Weights of a small mixture-of-experts language model, trained from scratch on English Wikipedia.
Size: vocabulary 12406, 15.4M parameters.
Experts: 12 experts in each of 8 layers, 160 SwiGLU neurons an expert, 2 picks a token, a shared expert of 128 neurons.
Training: a variant of Muon for the experts, 697M tokens, 5320 steps.
Below are experts of layer 3 (counted from 0) of a mixture-of-experts language model. Rows are named router (the router's row for the expert) and show model dimensions 0-63. Each number is 128 + 32 x the weight over its row's rms, rounded and kept within 0 to 255. Numbers have three digits each.
After each expert's rows: a language model's description of what the expert responds to; "mostly gets" lists some tokens that are sent to it at least half of the time. This comes from a sample of Wikipedia text that the model never trained on.

# expert 10
router:128135099054146116135173060109207099129182126143147106161120162166063090115155095106116133144159132123154108179126104121128138100145127150116112146062145152124107127139097072110107102134138135
Description: Periods and word ends. Sentence-ending periods, section heading marks like == and ===, and final letters of foreign names, such as -o, -ic, -ov.
mostly gets: ".", "s.", "o", "==", "===", "ic"

# expert 7
router:144143161147168090128174107056115087167117106071119153142104158170180140150145142088136176110135148142090079116102174112110176151083127194109078169082108063120141169140165179058058149126168128
Description: Mid-word pieces, quotes. Middle pieces of common English words split by the tokenizer, such as Acc-ur-acy, Res-ur-rection, dorm-it-ory, plus closing quotes and brackets.
mostly gets: "\"", "'", "\",", "]", ")", " con"

# expert 4
router:120151106154103054175105170162134114108158093103156181148137189098204148142097048089098078098071074178131117193143151113121160122134117109142098132073133082185129108141182080142155114161125125
Description: Conjunctions and verb suffixes. Conjunctions and linking words like and, or, to, of, plus verb and noun endings such as -ated, -ing, -ment.
mostly gets: " and", " or", "ated", " to", " &", "ating"

# expert 9
router:168144082110139102105108105103141062135133095089146139173174152149140121098095124104187063144105064127141075139152150125131151146122094200159101119138126112112149133169111116127072105104182104
Description: Word-initial capitals. Space-led first letters or syllables of capitalized names, often after a pipe or "the", such as Al-berto, G-ethsemane, Tyl-er.
mostly gets: " R", " B", " G", " D", " F", " P"

# expert 1
router:140051113098171085181067128151101119119094142149160152171166119165131113153121114147137117109069139130107124139143196137151155108109146160123096174150164116126175095167200089105088142096148137
Description: Prepositions and months. Prepositions before noun phrases or dates, such as in, of, on, at, into, during, and month names after "In" or a day number.
mostly gets: " in", " In", "In", " on", " into", " under"

# expert 11
router:164140062085109132169144121072133092115150113147145132084171161143153136108137091121172118088097066143102034122130138124093129072132137122121140203062109155156121161160102097113136147130172117
Description: Commas and list separators. Commas after words and names, plus dashes, colons and semicolons in lists, date ranges and taxonomy infoboxes, such as Washington, and Species:.
mostly gets: ",", "s,", " –", "e,", "),", "a,"

# expert 3
router:171107078080139065138102135157213107108113122137136115218098155147126073091124093136136130142112115133186129134191148137133100143130070181157042135113121152185137107142170132099063117114104151
Description: Digits in numbers. Digits and number pieces in tables, dates, scores, times and statistics, such as 0, 1, 56, 1993, 1,273.
mostly gets: " 0", " 1", " 7", " 4", "8", " 5"

# expert 0
router:144119044107192104154134150115205141141116165130147092173135174136086107130119112121129100093105166095163114156168164126147136113138060099166092170152123121129172135154144080168168113152100099
Description: Determiners and possessives. Determiners and possessives opening noun phrases, such as the, a, an, his, her, 's, plus table cell pipes between entries.
mostly gets: " a", "-", " the", " his", " The", " an"

# expert 6
router:180162157064092138150186074141142095110088126153135151120117129100129105118187091110121184118162128111194098154141119092119135094132114141097128133095148135137228142128116147122119138112150127
Description: Name endings. Later word pieces of personal and place names after an initial capital, such as Bry-an, Ber-wick, -ley, -ton, and whole first names.
mostly gets: " John", " York", " William", "ley", "ana", "au"

# expert 5
router:134112078101105095154140090085164115172064093112150144128049149191122088085168132133090125126114132128152145199130172166099129166122171184135137198091126115154147097162121103133071118176097165
Description: Line breaks and pipes. Line breaks and table column pipes ending rows or cells, plus sentence-final periods, semicolons and by before new text.
mostly gets: "\n", " |", "|", ";", " by", "\n "

# expert 8
router:216136064140085090160161114113157090156089086075168123104127174157158072167122126094165072172142076197143123135133130121111141094084085180182119125100121114098104180142174101155127110110144091
Description: Capital letters, he. Capital letters and short capitalized pieces early in words, acronyms and foreign names, such as AP-IN-ACA, H, S, plus the pronoun he.
mostly gets: " he", "S", " M", " He", "P", "M"

# expert 2
router:130115140112081118123155140144101099071126130094198153105086171116064138145139110136107074142068143120137114101151155132188164079076040116128100149084101115193165155193147142097101120103108186
Description: Verbs and function words. Copulas, auxiliaries and clause words after a subject, such as was, is, remains, that, which, also, as.
mostly gets: " was", " as", " that", " is", " are", " were"